Experts of a small language model: a sigmoid router.
Below are experts of layer 3 (counted from 0) of a mixture-of-experts language model. Rows are named down (a neuron's output weights, with its number) and show model dimensions 0-255. Each number is 128 + 32 x the weight over its row's rms, rounded and kept within 0 to 255. Numbers have three digits each.
Before each expert's rows: "raises" lists some tokens whose logits its average output raises strongly, later layers aside. This comes from a sample of Wikipedia text that the model never trained on.

# expert 7
raises: "5", "st", "2"
down3:153147157082104109122137115121201152091131114089149122164127117095110194148129141174099122095138128175153110137136094113139105158109121120079180163104160125192096095136122127121073091099106059121106134116197129130142125152155130104103132151165148108129126107117137127134088098166095102128120151144166142164095153073153117117049125130167110089120148130161095160151181101147147164145134172184100108150100104165159164059059169097092133089150090077179156156071193122157152142156127182119156142141184175165150100108149140187219125092132124163161137152149103121152128118120102153141153137146067176154149133119079077140122109136064194085192150087146090115123129158114140067126124090206180065165127131159087189115189139155105137159118177137169103145088177125143190125113136132
down4:234103166139149151122149110113166148179106123113148098160154122085112107089119130088170095101136148122163141132122107081088141133164175056121116097124064056136060155122135163130114092095172176190120143073074174131155114159154167075163181119114141160152070104116113124189141104151129109108080118108103120109159063096065139107065083133131181156132134127128160062134116079081142126107118158070097147121116112128127081066090069135108175137128160130092078081155144169114116132117143177159110147132127103141103116179115161131108170180095161138117147144141127153149167129155113128133105108178101205097149157159094173125139109149120120131119128157091131109132165114147156116157149119156120127134224064158107135138169158101154142060090084136109116111142029165105132118119152078
down5:163127097110192167120096089090121124057099161160122152111111148137125170115144149179099133156141118140162165187091106157096113164142145103157126043149146170149140152097152104092135119135156170174151137157132084114104126113128105097107071112105176120143075140160153079107061134057142095168094183154153107090172145151123076121091128060118112116177158135164131141094099125120126076170094135145149119107160099067144113148129187127140154157170150130137140152152191108157144137096144119142161151074107155110153162096139146170184215108103116129145151121169146092131160090060135093112116187146130084140173025133131148106131167171127176143148138125101116071103060132063131142159097126112143149170108168074089131159149164106152141152140095116117094029079169113149147155121083147
down6:108116096149074142120151115126170117051129029135097106144169149133157168138171164138162133115076171106173220114123149108156118060086100086151121102112118138133118115068131118068189131100162154110197168130098107113098167121071105182151122141106167154115165164038093108138135159100150177129108093153139127131102131126133095086108135090154135093160124218209139106120122154142071170169051125110135121173045107135099147115138128149167092150125189073149103151088109142118105099169153185105130074131104165143068190097081086135163098111189194141110088103111095131162100118137124116094093134115120105159125108136131142109115140071178119129095128080135138167149175202145175131165137113151147125127126116143154121172147120133134137099103128121124147105123105104091120135136144091
down7:141096087135166117133106131106142095109091156183179144175124097123129102154150180154117060121131140189069108164125091120084097110162083137102158135112110145129129136074125116092110140155140109183099108149159161128120126100124179153105121078140145094131130111123101123064200147181125132152131129114136175082139138110110137110106082000090152072122187112121105123142130111068101138101128114124148154106175054100116171117112130060129151142136147132192182113210125138089135118173084169163147119122146187114045145127140076120158131084144162140124183172128108127077191109119180141173163102134146146105141153099099161079138128175184140125154090109122117091206124147119124160083146112123133148140120174163093092099158142085139125158181155125185085132148198139124140108135172113
down8:123081133167066192141151082166102142098167113141122116137183097139082161077106157146068132156111091118168094163120145104122104154189161085147131113187169106167144136121135113130171089188090133086195119163174104085133129112112131142152077173103143165125131148135144094142135132153134116068069150077184110093123072093058092161081080193127133104144142170103149161180149137135156149169079116148154158134085104135084146149075121193143060141087129169059165095106080067099149075148132101196171139094096164157100072150129114162139153119096141179148110144113070095157159086109104116151104140105087120114135130111127096136129066147164102156060099109134111036102116119126121151118128138126087159084109111179106105088171164144089105088127120118154106120136135144132142129136147162
down9:121111080097121078137131126165101086170121133158129144096120118167184139175146168132050131152108198092069095142127117168104110141128052087157133103108156147158161145099161168078197142131108162168173113122123120149128131117132117115143130061156120109080201135194130179112133169095184132156224125174127075139131114139148100124083214090101082177086091135150165084147127158108096139144098109159145159219200163118175117199123146132161145147156154138138120202120150145155153139112194147148109108118128072156070087088137123133114140095095129112118060102125163150145142145153136131172116066132157142216172094144123148112108120135081123153126102118099103129170170145154079111112138086142116094136111110121114173110083137115128166121165105110104132114128105160138155114148140059
down10:080138148160073130138105096131084091133117120141123098111151173196126118106121132133103089110136064106116155119140179134137166120133099122125202109137179109117124147115132152118125155078067120125121143162117130096120135092152119144095141137121129159165156061091128164151086070123160154114044091077142057133116113117095176118124191136085130123069119185024127132132140081156108078127121112035136108151136165123138105143156120100113083162161255189084071138121085106126106147139155112112126134197075138148130133112147126129123154078136094114139101142159183137127175084155142078100038112111144153052134110098134109146131108150142120147132140166121117123122154102155171087100190176170149147101123133167159111158122105100117109170111154168081185066131093139165107158149121109

# expert 8
raises: ",", " and", "."
down3:180139132097123060150163110129176153143093138130095207132142144142135163110127152125090130087065123154104105138117144052105145120138141138136113129127137169133131157147141121183136173120123167090111115134150137119086180096086135119110145134110130166111127100149092050129140120106122194105189177094155141121123125134150146088126159044081169126118156125131151132125130147123091125129119061142149066138154090161156067117180108126141210125113158180074130113126124108090101128172144105116115093139152111133103144134112185132068217111170133109086152152143096137095143146110169069152173070114131105075126121184142152085138113099102106079130131140077124181193193165165131115063087164102141194124129143195153105072127109179135096188069137134076115143149094053138151144145155188
down4:144113082184104129154138149100126112167110146142102098162106119096154117099087158118143116144089126142153119082185141132102146108141150091110091093122124147140144113077156125092126188107138075116182130080142107137146153176114158066092081175113099075116098089118122101109160132158108118147149161062133170080151148114133104179136195000133157133096069149156079129110127159123079071138147128088121117136182073097169077149180107115116144119173142120126136121120141093170085189146116159147103082118114108207151119105088133147176118128153180130130175095111102103162095092134174110057146106106088146139161158138221137107121134145173176095190139114079174092171121124116117162199125145143091196103137120164154182109162089110145133107178131111165161149148098142104163078109089128
down5:114123105156153158098109077112120108112126122101107131127077102168093172163102117113184126135141122110133187124116164099111117109162083132087124079171125126144127195149137127121064103175115112078149115146097108186134092139129136124139106126139079149145128104136145127161162146136154072060127171121087079168156127142108139136126093024097137099125117153139152163050109156192122156207076119029202139084163069080153178162147122119123179152161142069137092096146086130072077083092094128098139121106151110162109160151116129113105156139095165140147104130110139137111131156079107098138118123046117116128104124033154147116103084106105137174080181153121105152133148172146154155134071175169106162105104116172140103076123146147075155108126126128169140182162056120094100151124143091
down6:127077115137120073169127063105149184089104080140091146153114148140084099152055104140102154103120114141123158137135143098067063133130077076115079090151185135086193139135129207102191117125149167148151080158082094107202077158096087219138142095093120142172088164120114120116132142109121142121084123109111162098107165032092163182188153157133100175140130129086150140109132101075080103116131108148151145135102129148134118197151102151121128137115110165150142117126124143120165164179092146151100109076150125093127136147044117126122108089125135194136127132089097134174101094138137123110107131104129122103168074109133129117108097100090145153123123129133110132130096169154123155158163161067183150125180102149093161106171154141103123180103106099101175154136079145040198133142133177
down7:146162137117155080134151112103157210168152093057160158150177108111126092162137168148069120144140107172103089065145120123132082111108176173091131139179109171152156084070127142164180112141151129118101129084188093132070118105150175137130107127071168176180162106117122122088079128139091158109209208127149118129161108144127149109175139039205064168085118133095119104114160157110090141090118110118128081093129104186178118088129088158165170162142147137144130109144108131138105133079167142152160102132123147130176141130171118183138203122129108101152109127180065139128180049128138116129091146155146115114184151150104168111056102123113138164144086121154144118146127133145160137167165113114129143153172146102120090104113065107136176110092155122100129140146144111094102055104167128
down8:147095154136111091169160153088178153145137124116128122110140100088062082156087132101166106129123120130113151117102183098068100103129084149091150182167098088088137141132100119108129086156119090187137121119137088086130072123092132165117128136132128208215140117079146109090102113182096151113101154132140108115115108127065096099146040197112050064075173132142121113191087120120062098147096153078124161091136126105086144164060090071159121080169124105111109071099172142129122127126111109120150133091121087106133072168159174133148156057134124118102056182111144155154094126100108133137142147154130147127076072143119105127092102105146111178113121144139202167113154162126152094086125106130094118138194133129103136153106170091143149145146153133114095182200162134098121088128092161
down9:165116204158108060141111152098152174125192141107120129131062091144085105131152161122128143167110116156103066125157161128158124155099147138122160148095075134121136102107100166106174126111166120116150097117138207124125112200138132124153157150160110120149123158143187133137165175136066088193106153154134134147067160078134128160184088073119134136078120086091071066129195166056123142122144131080108155173158128158128052081021139177102103150148130140160170108165128115105151119201105115138141161159152107137134152117120106113119107162145073126142145098155136116166098079118194140105095122093103152106122068094137117141142072209139090104134116097115102072128133141100182144096172164113143120111116101138111164150161119117088087101125135126162138091062133174118153177163124077
down10:079114146090131101147082091154117201161155122152139113108123138111157072181186108148146126102136103096138140122132139073149142176148140054119185140098138202142123168183120121184150120195142137092108194080126072138141110124082102071125142160197067165142130123126154109103057158166111114131152139135144135153142111112118160130124152118084130158106078106121148142196124170121146106187085160090120155188161154127200163126139119153176163101165113117125096177164097142101134160086154071121134109112081089117164178148144050119116142186147145165106190106174129117136077135141128162152104097104155081133103103178159112110155126182129157062162134180121213101066136140119105176143152123096095173134139160121116123149070117079105123156176154140177137132112177137141146100130094124

# expert 12
raises: " ", ",", " and", "."
down3:168140075163153162093079099125082136167118173079124182135087110098134121107151111094144113118122105188084170115151150116070096106087095163169176134116139150089116076150127122181104139144134191083120100112140141066153109173108101096145111102154091116146126159134099092127075090121115160108102135158091131068174117131097133163114114132171094135081111146174148185127106150191086092138154160102152164146144173172139132077107167113178128113164142097076080161093131141106130116139123145134056205130112161131136123081173128179116107123163166149101076139189135117194118106120148134190214126111181089113161154080155156103099126078114173178107108102090129131098169131162132132192120158112124130125168217123105162100111094130119091110116111117054131188114094178119155194152105128
down4:177104143114167183118086159101117064104127109150122131205135125107119104079089118187134151178101047182093106179177155114182046101109148168199181103100142136133123078158162093137067135086146121119068102098185117056143099131131122081130197153106172143195122094085156118134157111116069181100156147121170138127126150147179140144136140099138164091105108147102125127112139167116133097133155157132147073153136212079133091115178147148118178134176112080148063142111178145163134124089175152104111181129177107107181120116132112099131099138118132150117130106159115152113129218153117135135147149103085171121093138136184166113103119073125165134098111136033139123093112170149120164120105102166115132112122124118149134131085109153110161095091098129122161161086184130120159122113140105
down5:115125166105128154135131083116103107107179122121202162107138090127141172119144123131177233119136122123235125142153104159166142129131107133082122104135099201157107105095087144150135111152189103133128156177174088098183098113133115135144152166208091152139131119083179137119092123083096122148130095069155126091130145104124195109100083132124110139134189163156066105119151125149083124142122147174179107120131166179123098134140150190084118092126161179126090178101106154128106132140125119154138114110094144121082098186109144134120140148123157135134111138113079115130126135128073147088131107101053133163158087124038167173101126106069124136111129095168071156095113116119134122143154194129110080175061071084173126128184120229120126127133151154122103167123183173155161137106161143
down6:129110138081190113127114061130179168114122110097066104162208193103185171109176132121098149158093098125150094146073139147085113143132066134077108180099118102139122138084135177173148146089095112145134133139133151160125081142149130127169132139068137122113105061149150119124091143119093144043165159136096132146076106098093112178153142146135133133141191098092146156092115165159141182167150131134101105073122059094088100114122166167134131076100165145124097132098086095091126149155127157149093105159122142148090167082104163167148131143061121116190097033079176145105121174153097107120095116146163138117121185091185127125096112125117145126161114120150181141174111151123083127093095115178146136168136140163139034115121103086118129179088130171101117175077130129129081120068111132
down7:124161088143114139180190138111141133161165096089161165164105139094102118117115111113118095062121087117175136083094165137143171039136163191145124109067062156077166079111131137159141124122069103117133128089137107134103110182118089087111158167155138105161121129101165091121092006132093114105136178132101096107118124117169091161191100117187084121172134125108155131120133107089170117088133178128108134158124160156168129100088096113150136160097104133138118178124147131187131090155148147079058119079120153130138098094145107116123175127195170124079151096135120126121154165136132108150120137127176156192096150142062081109127163097096215116176129099138155182121136163145071151091134106131137146138194160108182150160137159111155163174117160089184147141165147139095151094102093165
down8:119204080155116210175091140072106042112087113158143099111181119130122125167178161114145103124136111088136094127170145201218174165167126136119120107123098132093148045110155138119144122132161090147066183128139103064103134148097128126093125122143104108093160095138079116087097194134128160137190163118046074131207135086160173116101138081100131220149098123084127149123157163160059100168104145105133159153143152134120124149118190122137136069146132153152091119165115157160071160118180114178127113128107152111133102114131140119079138137138136090098122178132116165154126146144116165087146122084138119142128136153173134148173119113178110114160129139161107156158088137113133135147152069071084117100075103132101126117133156148105133128096177088132156156113113120057093082184143127
down9:127061188144095140128113137125131104177151087148153111133130140147129083158110153090094090140127132134114102097169124136114120119150139120077104084122103119154158091158164162143151080101107155182181128171119155116138132104162153107119094146181137159164133087072133128112164171200111168150059135134110070137114114084174091078109103184116170188163158191127096059114108176096147116146105159052156144133128179162120114090080148115069099085110088125095159142127165143123174123154143146125101076089114188178156108128118185164171133152149178122084085156133177165118170133116062129074176153089118230164116090138148100161105126167181094090155168108169095120087116104137125153151084131159168120149164089126122113113127136143149170139115068137169126176101161159084140108123190095
down10:113128156104142097113130072139150163155157159151100102173088137140082163162065114143127087115194180147122107126139047111145089106156113121168159079110129218174182179109118162142120142122150109133150125076133094115104117086104141115069119137119130155090149120182144123108107165136044143106191143102088118122171116151083151079129142148127142082076091118121092173091104114075089141156113097123150124087169159128144139102131087142128097155161182112124138090159098145136107112115093148092123174164145034126110123142122120115154218191144153154187146060152108135131145151089094132095106173084101093147169137119161105123179137074110111092121143104126197147136126040089126186112091098128160128122082171076195110125119115164139146122119149140129099120124185078185174128140172098